{"lr_router": 0.00121, "beta1": 0.95, "beta2": 0.95}
Below are experts of layer 9 (counted from 0) of a mixture-of-experts language model. Rows are named router (the router's row for the expert), down (a neuron's output weights, with its number) and show model dimensions 0-127. Each number is 128 + 24 x the weight over its row's rms, rounded and kept within 0 to 255. Numbers have three digits each.
After each expert's rows: a language model's description of what the expert responds to. This comes from a sample of Wikipedia text that the model never trained on.

# expert 5
router:132081134095158165127161096122158119119160100122090135128131147075142169119146127127131115140113107160184116080166138142126091148095107141119078123106149132141106160151139088127148121129136112148103155156142089146141099081148131118130167129130100132144141120146162166174120155123142134119113119112118147122140128107152101135157089131071094069103134140088111118171080122157176151167117
down0:154138102092146133114100128135141105152111116106097158100114098092082116128102083073159139131113146099086129158126143122133165105151174157137188112103130146126146132108152141114136139144110138143167127141117106158143126151148133132119136111131098121142082128103096171111107135134154143134150136188116108181144111120110106121108130190110195139129140110124117169139123064138101126086126
down1:145148117173087169118080097129146164113139123141151126135144137123139153124095098112121075098137176117137152102123152124118173165136181134102171097143155117091131125132170139183119167108092112101125112157137149124140112142116131142135131113121117149151114125107087132127113154094123113117106082163110161097147117173108164086128120153086118127138111146109129119120118114048145106132097
down2:100099167127144104095139111134113094111135115154141165121117100133118142121128122120167148128105126124156097148143113139170154096167147114140140141153122111133102134119170163071157128159133120125134160062134154134119111114122139145145156162118141096097136100108130125110147119161124133112129149139135110134115134136151154103102181071133142163169117135158111155108147113149158113147162
It responds to: Subject pronouns and person names opening a clause in plot summaries and biographies, such as they, she, who, As Leo.

# expert 25
router:171135101126155147124141117129135130123144107098101169167163127089151134135121152115103099174111137138132125096109165154163140127152095145125178150127117126128161137110111112118113147121099130165138145165112138134082103093109152131102105102126141125097131111124137169136122149154116097145152098113142175161096087137122113100129122131168151182112115131113125145091127097073155157107140
down0:102156108080123142130104177108137133137144074084124132091128150122106108156134144149082143133141096134124161099118104128119158121164130107172168102134136138127153094160161111128101146137171124140141114134137145099147112136132115126162102133103108130186109144114154135137146131121087137145133103126173121095153141140109132147124103098120153150123157135086137118085140114097128098111114
down1:123136107107120121138125114095132121092180165115145127108126144130145099154132091086117145161160117142113135119137121095110121095124132145087131157103117135138117119100132115101091169170128144131142149167093133152115167132139090079176111146129106158106116117156142129152162108130122053112126105161140161140168169174173137143103140093132119181140170135112185150107187120139130140128095
down2:168142161090112125149119131155113140163152122099164115144156115109118123138143118128077114131139149105114121166122140141116154118120104118117104121090152164161141138143142105143138108126139133079164152137155123124173127133119145117134154141106103153156080151123112130057095103099142141130117143132115083089136080126115135148131119138117143138129123115154121147148178150171139138107143
It responds to: Lone capital or short letter pieces starting or inside words and names, such as B in DrugBank, D, McC, Ph, wh.

# expert 34
router:139131117107133097092108107150118146090143078119123086141115145140124087153158099144134111145133124116118085109163160168104095142121113147097113162129136120150109108108122134132108148172170111096098166082142131091132147170112189121132136106173148124148150091106119110135117123123104136125113138155096086104154153133160130100106114127150149135165154100121147126126082128068128095119153
down0:149150158109159135135120098188172102119147114135145091152094121126107098129104134166158112154104140128149143130132138134112180143159108114136163111141120064134115128180106118093088127119135137134131146150144130076125109138133141113139131143086132143130151175136109111091135123156131116138105141099146112124073122144121144086117141159119190094133117160114100156101093126123065118105103
down1:133074154130147143163133128126082132136138116165182137111123088156095098140143127105127139182116125121170104127124141102134097088114162095130098133126139138123119125111123140104163149128169135136125124165124127117122143140150173124122137120138140148103115168122107144111142134166112138145128132133133169131099130124147130118157113127095104099137082110141128141137138108100168104153102
down2:148104108139138108070146100106136125101131133110117142123130146092121152121158115111097087128144137160114120131132176125126120120120165099148178163133108117073144143116174066141133131154100128123124110133106074136137132138147094101159117118148111154155143135145157123083156168108129153099134107110191073142146144142136146127139124142095121170078126116121060108148171140118124079105111
It responds to: Dash markers and field names opening new lines in infoboxes for ships, military officers, films and restaurants, such as the dash before Fate, Rank, Driver.

# expert 31
router:144129136113160109125121100108174134098132120155112149126153139161123108166108111131090124152122092114140130063128144080153128142124102155072067140141156128134125095173161092093140154131163135174115146099147140134141116072162151145162124126161090175148132127157100130135107139140099122150113108113160124147126132128103117104141123149140126130109148181151088105104107127126101156132157
down0:146112099113150152105078135129083072115114114161121128183117109164080153099157096141105111116116126105156142159090135150144142184146127130133189130115131130111170117125150165111146098139106136108117123145108100165127112209098130103138096149148130126137097152137115132156120148099128160108110126121084132087117098108096136102139134133102118114109101130117143154136153099140126110154167
down1:143145112131127120150157114105143148144171127098074152164121108112094144119147095177176103105112112127108146138133125143133131122140111130095133124134150103154144113136153128145093097157118121178093142170103128105140120159094072084101193139108154133128129175139130122136139115073185155113176097135135093107131080145181104098111145125087121121095094119113107140117136081121145072133092
down2:100118133148167150121128088118084144146133151093095148152131140137136129108141092115144105143162122140112135119158094108094154108151142114162118171170129123149119104149124141106114142129120132110154119158118161107108113107104105103149146139155149175131178137080127158092115147125153152098103134137116130088150138130150101082131149168103125120142122148126142146170113092097081110119098
It responds to: Subject pronouns he, they, who, she, and first pieces of foreign given names in sports lists, such as Hu-go, He-iner.

# expert 62
router:092134118102119115109093095139138137121096144115123075120150106109073134098169106144116148084158125118128153094088149087097118102119167136128099123134105143107144090131143144140091089139165078153159087155081153128110075141085105121071155120140132108133157109127120148132157109104151172121090150157091089131161138132123072129141115119099102141120127118074140113136128134125137141115162
down0:131152135134134102142140163175125152119159099117086091129123114155129131143120150106124150101150141125147143132112139119147116109124147059113111170133181143123088104138160138107121147138087157077146131139093149150148160103110098130120163114154105150122159140108145067087125118100118091090110124140113134118115098113134165154142141098139146150087116135121138120113132154132142135155106
down1:126056148127141164100078101111145119123170120156121109150117154139104106099124100153131141134079138132114162137153091144113110129115140127141109124144128154122122137150127108112162135119118145124141147149160149164214127134116132109164114160152130152157163124120110119146100138124160179141137116112133148129137087109106143115141147128103123087131148141145108141148108085107152085154125
down2:114123113128162117107134131104167142124152138175130112143140110099111130140116132100141091099115137157092132129144156120137123155162136121089144111160102113135132102157099096142114106129131126103130174107137133131139129113163115114160118085153144174133101091107116100133121190148143118126120124098064118132106130122121116172079091162134118155148117113125127161137166100133103138109115
It responds to: Inner word pieces such as Tre-at-ment, Tre-a-son, Per-man-ent, digits within coordinates, and determiners like the, his, their.

# expert 18
router:150115100105176139121112114146121113150134171100115143168126143100160138143119121119119140161094117133116104105115168165127145133179126141112183133109171096129135135079114081125147140125092114179125182137103175124116138091104135133087127101146136118087139123133154116166106145164128108142142111102147140164158064111163135124160134160183148141105133155137116152117106100121166079115156
down0:129092121103151156097115180109103128100181136123124109167101127131121108117155108125095181207144121142107110122105109120135124149160106138103154180147106126152136146149104118121130124133170093154128144137118126115116105086123156161125139103148107175183126125134102152127103153125089131140129119106145160167117076125129124137133143136115151125102169103094068123103155118153115109103110
down1:153133134081164152101108108145137155108168138155115165163138112133117155126153113143147127133164148125145147165135125145096110122114119125132126200153105103164130118173137121137159107167134109119138117136097136160114134147116155145177144121180104119141145149148141141093134113150098127127106096139137108112111149158063121159076108119111138200136168100122127110138154163098152111179114
down2:121140135112146099113130153139126116123134141125166150114131208125126106133162095123118133127091061140157088144128151150109131113153161119094144136099092166102118095105107143118149140126111117135117129115107097093137126132088160143134125122128117124109147137139124164143132151135139134140156127162132151171092107112151152149124144093140138179142142109160079126144136167123152090164092
It responds to: First pieces of words, often capitals after a quote, line break or bracket, such as "T-icket", C-linical, Sp-iny, in-visible.

# expert 13
router:116119118137142171111136146158137115137122120101088170121107095111086123134105126130104098143084129134102152127167126159107116146112132114096133124148124089130096127104152132132149118123119113107115165153147096120147113142114154154109139102130135106169109108160148121162159117137102146099080080130148137120144154171110142156118095156132115114115109144111177140171108125081058145171159
down0:135148137056146103132140108124133161098117119137141137168128122126134169109093126098112105140130177142084112150140127165114165120158137167119163123162117136122100144120044135137059152134110105127152108170123127092161077140113121105095150148112118124138137123131149118131099183121170114133155114163139118104147125086140091114141108123103162155100089110137182137126101091144147108119124
down1:086139098135142102118151149125116130152136080122134148129138082120124101116127130140103144137105074127124094178155157137115152102129130125151110147109184167149161109121137119136133125142123119135094131123150145103069149151147131082180140100121118118116129132144106164146132153099098139107151122141135140173140136128099126133137109108110117142165124129092139151133124099098144090126110
down2:132087104131146092105156147080117113140138162140108135132125144090153097137146154129110137164165094124145078155167129146122078167119120139150133154127154162135111117116182084158148104170166142134117161157149130140093127125132093109171143133151119145167112172141114131154136151128152162123123121133126123168127098138114150112123097107082069098114133158160112139145107124172130135143158
It responds to: Competition names in football tables, such as UEFA, FA Cup, FIBA, and relationship nouns like relationship, dispute, girl, Spouse.

# expert 16
router:161103141114147103184146126150124091166126138103098143147109096153136130134140116170112098131126136094111090132137083128118136155143117089131106147125143124102095155129151130112122101165092075081133150142104117131128139153099130140136123081107121126147098117102118135137093098159120114102085130121118156094142090165128144158122140102166142113115137170134113120129122136130105099142120
down0:117143129094111113104136092128116148166099136121137093095076105119118140109149186123158184137142133124124130127132074118139105113184134183166112138150133118169084113158110081133160120150089109142122092099123126098152095115127149131113145098148118172171102199145149098095123164157119127137127129088113123136112112148093135110120089135151118100124140140104145117150127099173122116143125
down1:115128136116142147150149093109126160142124170100138101138166128150110154124112140143142165123140109118105128074081115078138126121119153126127143131138115083158173166135117159115096125137161109159118136144096134119148091134149153159130117161135124103122082105105127139128153119134134120122119143112112107158151126123157155159102119177105114168115096157074115128153106144099122149153124
down2:120150191128113115134099142152145136134158125144139069177122161165176130159129100138116117143108181117153111141120135134100138089132163106137114171115153136125127144110143172145132172117120100107146162111141109122121137130121130089161117150119099131125152165135098109177116129127131130132116146131149112151102125124097150115134121104108158117144154134118107150133148121122150103098076
It responds to: Dash list markers and field names in sports player infoboxes and league tables, such as the dash before Number, Pld, Current team, Role.

# expert 39
router:172113107090162087105148129161115132111139138124135125179134097110156110172119117145109122125108124156117095137124161137134154100137086123159154152146126139131168155110114122105154152141118104158138137150159164129125121127086155155135148112122136124116143107133153136156120129131098135099155092073178155153132088110126097054131082123140156163140128152140122153136107121081143144134128
down0:133104155124155126095133083096099085109136153129182121109134153111098131145144124109142134126138124088130130139113159159166104137090129133135135149162145130170137128138145146118159107134114138110105070158093111159124119161108096173119095128116146170124124131165090156122134096147111164124099122144135114097098088139154121149183154177121104118125130096118137117185104145116158119098132
down1:142117132134112105116069111148119134177162129133082143084117122151121098094087131153117097179105149147127144135124080105127147153144193180121089113095155084131121137127144149137153117136134160112165159118124135151118148127138135141112183129102146113135123126075156143106106122122139118074084160102143093090129177131126132146101127134092138105158134106115140127159145110098153142107147
down2:114132108116095118108148165094120117123141117141140145176121167145176100180147127116091130119113119098145152101142149149100084125142122095112135228131138166130098136124104137132144136133131112159127143141123108115187120150104139144101123112108126163114120108088139117107120147130095099130142117103144161175157162151168121106114076159139132146157101118119144138095140116090202114109122
It responds to: Word-initial capital letters and consonant clusters beginning names or abbreviations, such as B in Bishopric, Sc in Scots, Ph.D., B.S.

# expert 23
router:090104107097156101112091158147130160101113139110108137114167140103149115110139126130121144152151116136106126113115128124158109159149144155101084148145145138180090123122132166092164130135121104157142156140173128132121142101120169130142094111115076186170145146141111167132124116147125139135175109121170143141117110103132152126105110166148133156145174124155062094113153123134113131129128
down0:099168139138195073130138130095129143137120148187099151138109109197125118128153131111115140112127087132117124156130108148101135130115141095157119175112178108148133128122138155112093148124121139108098143120132138138134089120117175150145154111148114111113098152105157119148118174115111128097126097149100085187140114143135116137097127150128129160176146178107154128160180150163158156103120
down1:088149163092114127120124117099131112101135112173116148137149114139114199156129144124143139132155154116145099139128125118126093120104112152166113099119122097134146105142140072129130119164152140130128115144137153134123113095174177114158187116088161132128164148094142153111126148189112108140103120125152132122118181153143124124132104142097143146107158140154112145175156130092088157098142
down2:150137160124122160137146138074136116163155129100117106072107134141127134065126154132147137124104099140136107150131081110137132112162153140144115169095116131105119117117131129133112115127125162133154145136126132140162092131100060146120163074134101169100158113098133114152125130155125116094109121154114089087070139149164085125136128121082135102178109120163145144127127143141183099095108
It responds to: Opening pieces of names and words at the start of list items, lineups or table cells, such as Ha, We, Sch, Da.

# expert 53
router:161123124155162115073155118108124067165108111143146136138117148099092104159096135124134117142145137107109104154109108126159121132181162183111150150094115096132142186128115164097157163118150114146093106176151107139117121120130094124115127187109118101156147136105176107146141140168113164090112112115137119116089141142125156123118142147124097135111124119117110170129115120160096131173112
down0:111153101138088161103117106126143100134108118133154132147179121123161083109118148135152144131149115127136133120106137173092085143111097122149125148113098136081128124126085181110151137106144124128162093145112195155120135081176123104149101134143094096167130122114156105135138087118116127110095119128127141122156123160166122129114172144113114112139115097121137109143165110149111156124139
down1:138136188116142129142105147093120151162164095165121065118118095133118151111116143106137130149153129125131134122132108121129123101124167142140118144133130092156122129174163147153103097133101159171115118177098153127069136127118144100152130070132116125119139056112113110104135144108165114098166092119121111096114128140137152146142147142153100170115125104159147139121153133132103092116129
down2:141149152133128132131153153115080119116093136165148168129147091097118135136178082149131150082135070134130154132139123150116133101091086100144098157101161129095105109107147131124166126132112100127132138126164132118127168136169113112079111164124119108125087107193116079108103094165115136174145120132148129164120118134119114100148143120109117135160118141103146126125163093121109159132146
It responds to: Spaces after dashes or commas in album personnel lists, such as bass – drums, plus CD in CDU, CDP and album contexts.

# expert 30
router:103094123123141120122141098117163122111152122088091145160152171088134160116144126094145137157118098134154101107156129142167109184110097159111085093105130111149115171157134142122140123148122135160116166138135079149135082086149121083135117104171130169137126103154147166133111138118146117132091144120134140150139151108120106158142120180130113091084116126126133132122132111135115157141101
down0:126120083146125134109142132101174131121124140107125115099119139129115104142135140113123134117148146095113104134108120104091114119129116125083150121095085100138121081155157137141133128100140104154155100084115130102070108151103125128109134124112128135100094141142104100114126122085111114103151093167077132115121124165121163135129132097137125116129123116110127090126175149103073143155124
down1:092101129090146127118129113147131159126076083118106112098127128076124133143129111133186145126111166109158134132121113160137115132180103116123137134106135118122126112127133149141158130142120083137143119087166092111095133117131133098168111141094137136098130114123118095103152123106129144118139127125081118147115126177116153124102146116062098157086130155149132160122099122150105118153171
down2:106163142134154149167162166134082148185114155113129108135127152130117111118121146147148156093118143159166103141128123137137166135098139134123101120128142141093160146148156147124135138123168103089143146120140101136079153139104125137107147123167158154156132129130137108124141133181121160167097171131107115117132127112127156171144096116136143125128135162110095106159146148073124130181160
It responds to: Pronouns and relatives starting a clause after because, that or commas: it, there, they, which, who, she, he.